Experts of a small language model.
Size: 10 layers, vocabulary 15728.
Experts: 128 experts in each of 9 layers, 4 picks a token, a shared expert of 128 neurons.
Training: a variant of Muon for the experts, 647M tokens, 4935 steps.
Below are experts of layer 2 (counted from 0) of a mixture-of-experts language model. Rows are named router (the router's row for the expert), gate (a neuron's input weights, with its number), up (a neuron's input weights, with its number) and show model dimensions 0-255. Each number is 128 + 32 x the weight over its row's rms, rounded and kept within 0 to 255.
Before each expert's rows: a language model's description of what the expert responds to. This comes from a sample of Wikipedia text that the model never trained on.

# expert 59
Description: Possessive apostrophes. The apostrophe of possessive 's after names and nouns, such as McDonald's, women's, Lloyd's, plus zeros inside decimal numbers in tables.
router [152 151 115 156 133 153 129 110 156 149 170 148 136 102 138 138 139 180 171  78 165 120 140  71 145  70  97 144 172 157 141 155 130 184  76  56 114 163 158 161 158 132 161 175 129  82 119 138  66 129 122 141 104 128 141 166 149 144 151 143  95 115 111 135  72 113  85 142 169 138 157 135  98  89 145 111 141 173 113  95 187 108  64 152 140 171  94  67 127 116 166 145  76 124 199 136 150 159  60 126 137 162 192  82 107 117 152 104  75 179 124 158 126 111 108 122 110 103 143  76  76 108 103 105 180 149 145 141 183 134 127 163 138 134 131 124 125 136 176  97 101 117  83 176 114 171 110 131 119  80 146  95  53 168 158 110 142 175 119 171 117 125 109 104 140  76  99 138 205 176 111 160 156 110 140  90  94 103 147 119 102 120 149 134 146 190 182 191 140 102  84 129  85 140 125 114 117 132 166 193  97 153  63 194 141 131 143 115 136 152 136 128  75 124  97 135  96 151  64  62  97  88 119 120  78 120 145 128 130 160 124 163 139 114 138 148  61 152  84 103 138 136 109 170 113 170 157  64 138 132 121  86 138 173 107 119]
gate1 [152 137 181 156 149 129 105 184 113  93  89 118 146 143 140 151 154 120  76 205 135 105 137 106 104  93 158 109 132 118 168 141 166  92 117 136 124  94  77 165 123 124 121 170  81  72 122 206 170 153 150 173 183 167 110  73 101  69 129 136 111 177 103 159 171  97 126 133  85 118 102 174 205 140  76  85 147  86 130 107 121 101 137 126 162 178 156 146  92 185 119 187  93 178 145 153 127 120 148  65  88  66 179 112  94 153 126 112 159 127 157 140 167 134 157 106 102  85 140 208 171 175 128  98 140  74 102 149 110 124 139 146 128 129 128 102 172 138 178 133  75 177  78 109 119  95 104  98 117 173 117 119 111 193 115 127 107 145 123  71 128  92 139 124 109 132 185 177  79 115 160 183 112  93  96 103 172 136 102 125 109 135 100  94 139 109  67 137  99 146 135  73 104  92  77 131 140 167 106 150 104 165 147 108  83 125 113 165 103 140  55 116 148  89  66 130 110 126 142 138 189 116 127 123 142 119 126 172 137 143  99 119 152  83 109 110 110 141 103 146 118 121  50 181 154 146 122 164 128 126  92 146 120 112  64 121]
up1 [118  66  81 116 142 141 189  24 154 148 132 184  60 173 135  86 113 109  62  79 162 121  99 145 155 111  55 140 106 131 107 125 127 131 146 111  91 138 148 123  81 104 134 108 133 115 133  62  62  49 122  76 137 105 164  92 152 128  76  98  99 128 142 109 156 139 169 142 119  99 109 144  94 158 110 116 183 139 121 180 150 132  87 154  69  99 125 130 126  86 103 106 135 133 149 123  68 165 140 119 140 167  65 180 158 121 111 160 152  76 122 134 176  73 129 107 147 161 128 163 125  84 140  95 133 163 100 173 159  99  79 156 175  80 103 167 138 128  82  87 140 130 142 124 157 121 111 164 120 183  87 123 149  40 138 137 169 114 107  70 103 159 163  75 155 143 155 116 171  72 137 147 174 128 156  91 145 102 128 192 157 107 138 113  89 121 130  96 197 154  98 142  93 179 123 150 140  93 165 110  92 155 103 119 155 103 161 125 175  93 144 183 185 130 172 175 171 149 145 141 126  95 115 101 143 129 148 114 149  92 143 111 105 142 120 128 112  77 163  80 133 184 151  81 125 111 130 144 111 125 104 146 142 109 138 142]

# expert 41
Description: Mid-word Latinate syllables. Middle syllables after a consonant in long Latin-derived words and names, such as imm-ac-ulate, inc-on-venient, mod-el, equ-iv.
router [107 133 164 172 151 136 116 139 170 121 135 133 166 120 129 132 161 118 137 126 149 139 137  92 124 125  81 156 117 112 129 148 127 142  84 127 101 153 164 188 125  56 192 192 179  85  62 211 120 163 152 180 121 122 135 170 155 131  96 177  88 105  56 144  94  68  80 140 203  64 108  69  90  98 118 144 176 137 106  63 131 103 109 133 128 196 110 111 156 116 135 140 113 127 148 135 143 131 106 132 114 165 126  94 155 127 116 165 128 132  58 149 106 146  80 113 100 129 125  54 114 129 104 120 174 185 175 165 163 149  92 132 126  71 164 119 101 159 178  90 120 112 100 121 123 133 102 125 120 133 175 136  95 129 131  62 149 177 153 160  49 162  95  81 141 142  92 110 164 185 102 163 125 157 175 134 107 127 153 125  98 134 154 153 123 134 230 153 112 110  95 115 101 111 155 141  69 138 179 119 171 137 111 213 166 118 161 137  99 163 137 121 105 129 126 147 115 128 132 125 108  67 116 106 116 109 172 121  87 134 133 148 132 120 119 105 106 145  92  87 176 113  92 144 127 188 107  81 140 176 120 136 126 203 104 107]
gate0 [131 128 109 134 106 124 121 155 123 158 146  80 168 175 190 179 100 108  84 159 140 171 157 161 175  90  94 129 145 134 149 147 159 167 106 121 106 163 104 123  94 124 161  88 166 133  50  71 151 137  67 110  97 106 135 118  84  59 132 167 108 152 139 143 119 107 163 167 183  43 120 116  96  94  84 164 138 117 139  87 159  67 157 200 151 137 149 146 159  69  94 142 105  93 120 121 159  72 151 144 147 168 212 159 162  76  62 171 163 157 134  83 126  85 156 159 129 148 150  86 125 156 188  85  96 117 122 135 138  99 169 139 176 112 129 128 156 148 189 197 134 178 112 165 135 114 134 106 111 109 134 158 191 135 111 127 118 145  72 190 123 157 100  97 125 195 136 138 148 129 135  52 147  92 150 166 108 184 146 117 138 168  78  76 136 177 114 140 132 131 111 150 119  95 125 160 173 140 100 117 151 143 143 103 130 129 125 128 107 138 128 104 165 167  96 174 125  98 133 153 132 106 117 142 139 129  86 139 165 224 148 142 136 127 113  97 107 132 161 123 131  87  85  99 100 120  81 163  73 106 107 133 141 184 117 132]
up0 [114 126 137 109  86 198 148 111  83 148 156 186 125 125 169 183 153  95 135 114 110  99  91 187 158 123  62 127 158  66 145 114 129 163 144 134 107 122 145 148 150 220 135 148 111 130 115 127 171 171 129 175 159 140 127 142 116 123 203 177 124 114 132  89 144 196 111 127 134 121 166 119 124  88 104 124  84 144 120 105 154  88 191 150 128 118  90 134 167 154 159 173 170 100  78 137 148 155 130 132 126 122  86 161 158 152 131 122  89 110 115  87 121 141 140  99  70  99 104 110 102 159 139 156  33 147  88  76 209 121 122 101 179  92 114 169  62 113 134 159 112  83 120 147 152 147 133 131 124  52 161 136 121  80  96  77 113  84 146 143 110 161 172 142 140  78  67 139 150 133 148 120 127  70 112  80 118 154  95 125  88 128 143  87 190 110 163 131 164 127 173 105 180 175 151 111 143 147 119 133 148 180  71 178  94 135  75 147 122 112 130 119 133 104 154 139 155 119 144  88  83  95 119 182 125 113 134 108 130 174 154  57 157 151 124 141 105 114 110 153 143 184 121  57 119 136 123  64  89  93  98 142 104 164 122 177]

# expert 32
Description: Zero digits in numbers. Final digits of years and large numbers, mostly 0, e.g. the decade in 1950s, 3 000, Hot 100, 2001.
router [140 161 147 158 159 155  54 123 121 149 145 118 185 116 104 142 133 174 157 103 182 103 157  18 159  86 116 188 147 122 120 151 170 189  88 127 118 143 146 149 183  96 170 160 177 108 148 184  97 153 123 215 115 128 127 139 142 172 169 134 135 110 110 118 108 129 117 142 132 127 161  82 121 106 155 160 153 143 132 125 167 135 103 142  62 138 109  67 121  91 140 125  96  66 152 107 122 198  97 103 113 131 128  86 142  51 109 129 119 161 111 148 106 146  99  62 122  67 116 124  96  66  84  63 128 191 187 140 163 134  99 142 132 112 124 115 113 177 127  65 104 124 106 145  89 169 132 122  90  79 177 107 112 171 153 124 142 137 184 140 118 132 135 131 171  94  86 162 144 191 102 163 133 152 115 110  80 152 130  87 131  52 159 160 146 142 177 174 120  75 103 162 123 109 139 107 104 116 139 136 122 116 118 143 153 183 177 135  83 162 171 159  81  97 127 127 126 148 111 103 112 133 126 105  61 108 148 160 117 176 132 153 154 130 114 128 103 137  77 109 136 139 103 179  81 158 152  94 139 169 151  93 139 196 102 120]
gate0 [111 148 147 170 132  98 201  85  69 141  88 150 172 137 154 155 149 118 101  94 110 155 145 120 171 142 182 138 128 111 125 136  78 160 135  78 174 138 109 121 132  87 101  94 168 100 148 149 126 130 110 173 131  96 162 130  86 134 138 168 112 127 145 108 158 178 210 103 150 116 158 125  84 128 107 110 179 186  90 144 124 137 129 103 173 170 123 125 152 138 163 125 150 113 198  85 145 115  87 122 185  91 104 138 161 125 131 162  93  43 109 153 140 170 128 115 127 157 147  78 101 137  82 126 122 184 172 165 100 183 146 141 135 111  85 142 136 109 163 121 197 116 127 122  87  92 135 170 137 131  97 142 192 127 143 196 177 136 122 122 164 117 136 161 125 132  36 146 150  78 186 123  93 118 144 146 141 138 165 185 175  78 119  63 123 125 160 156 121 146 134 141 200 141 117  52 145 101 172 174 132 150 111 119 146 100 164 127 143 140 182  91 146 139 194 145 117 152  91  92  75 142  58 125 131 194 137  79 163 163 134 135 100 161 125 134 156 147 129 189 132 166 172 168 128 125 122 146 165 127 111  60 126  88 119 107]
up0 [ 81 150 143  96 108 135 165 160 118 125 185  82 110 146 181 175 177 145 167  98 170  95 155 147 143 136  92 154  82 139 184  70 163 102 138 141 141 172 170 148 169 169 114 132  98 159 112 189 125 180 112 133 138 107  89 178 155 131 120 110 124 182 130 208 118  82 205  64 143 106 115 108 127 135 154 140 171 152  83 127 122 113 159 165 171 105 169 169 174 122 140  76  97 156 118 129 115  87  94 137 181 106  85  80 175 142 127 119 134  44 110 139 138  99 135 135 132  90  43 126 112 136 139 107  79 127  80 118 120 115 139 139 146 163 165 161 112 138 117 135 129 139 119 141 111 117 101  96 159 127  84 100 131 139 128 192 141 159 108 132 101 131 119 119  57  55 166 143 128 121  64 179 148 127 104  98 169 142 125 136 136 106 109 174 116 127 130 143 125 154 180  33 156 138 112  99 146 195 141 165 139 123 143 116  98 102 189 149 111 172 133 156 111  89 172 158 133 111 162 151 148 109 146 111 130 103 163  84  38 154 125 125  86 175 171 144  86 117  76 118 162 124 111 112 132 104 153 116  74 141 117 103  55 119 172 104]

# expert 5
Description: Syllable after capital. Second piece of capitalized names and words right after an initial capital letter or cluster, such as V-er-itas, D-er-oplatys, Van.
router [164 181 127 115 115 125 133 118 151 154 123 113 168 115 119 147 138 135 140  95 105 121 123 106 178 133  81 159 152 141  93 140 144 143  97  95 116 167 140 174 154  91 153 141 201  73 100 197  89 145 152 154 105 147 119 122 149 112 122 205  98 106  77 141 112  50 133 166 185  38  89  85 110 105 164 166 212 167  86 103 198 116 110 178 111 133 106 105 157  70 164 114  72 105 153 101 172 130 101 137 111 191 123 110 136  96 139 149 138 101 127 156 103 110 124 107 119 107  94  71 122 129 139 106 164 121 144 138 153 140 144 148 129 101 149  90  95 161 124  52 138  50  75 143 118 154 113 135 120 127 121 130 104  93 139 102 135 141 171 116  89 119 111  81 111 129 151 128 170 130 128 159 117 140 165  76  90 126 129  95 134 102 151 159 113 131 177 137  99  91  82 142  95 122 180 116  96 127 137 139 155 100  99 178 149 113 134 116  98 107 160 140 112 125  70 141  92 161 132 129  63  66 127  95 128 107 228 172  34 109 160 155 133 163  77 114 110 166  98 105 134 144 130 113 124 207 151  95 126 107 177 119  97 182 144  68]
gate1 [131  65 146  86 141 113 128  86 175 155 129 127  99 173  98 117  93 125  97 109 135 159  95  65 146  97 163 126 127 201 158 111 119 144  74 180 157 141 153 130 149 103 110 203  78 146 134 124 103 126 136 101 143 200 107  78  99 152  96 147  83 135 147  93 146 131 157 199 137 104 113  87 131 152 151  69 148 178 143 172 120  81  77  77 191 154 210  55 145 134 164 111  96 105 146 178 138 185 172  92  97  84 114 144 119 132  80 153 146 114 194 118 182 111 144  73 159 109 116 190 138  90 122 104  94 134 107 161 151 150 173 181  87 128 116  53 151 163 103 109 149 105 147 165  67 151 114 131 144 128 126 120 143 157 105 110 108 148 128 102 151 105 120  65 117 118 149  98 170 150 105 108 129 120  81  80 151 134 179 145 115  85 115  77  91  85 170  58 139 117  70 143 104  80 168 139 127 140 143 147 153 154 159 113 143 175 113 121 145 141 140  97 140 132 101  89 158 117 100 158 144 128 165 124 119 113 102 159  61 123 130 166  69  96 121 131 128 134 178 192 170 127 148  95 125 177 132 164 117 148 121 100 142 166 147 161]
up1 [111 144 201 154 151 103  52 103 148  77 171 127 120 125 130 121  97 123 154 177 213 105 113 115 162 196 143 131  31  73 137 122 136 146  76 189 168 119 127  72 166 120 134 156 119 119 116 128 177 137 161 153 154 141 119  92 135 122  86 104 104 102 140 161 108 181 122 132  81 106 163  59 136 119 110 175 144 192 163  83 127 109  96  82  94  83 159 131 155  77 124 123  87 124  83 197 119 100 134 141 119 141 113  89 131 115 131 138 109  82 109  94 135 157 165 118  84 140 110 157 139 119 149 124  74  64 124 139 140 110  68 116 136  92  85 196 161 146 136 160 136 101 126  89 120  95 153 108 155 111 179 152 168 126 127 162 144 118  85 174 129 161 125  79 133 136 117 163 173 159 107 118 168 136 115  90 129 125 173 123 138 150 108  55 202 161 184 131 112 163 130 137 212 171 126 126 147 184  66 152 126 221 139 155 158 135 135 120 149 117  91 129 104  93 130 165 147 143 156 112 100 134 154  62 162 102 134 137 140  99 147 122 126 103 163  88 124 159  96 142 168 128 152 145  95 157 155 169  73 110 153 106 142 174 117 133]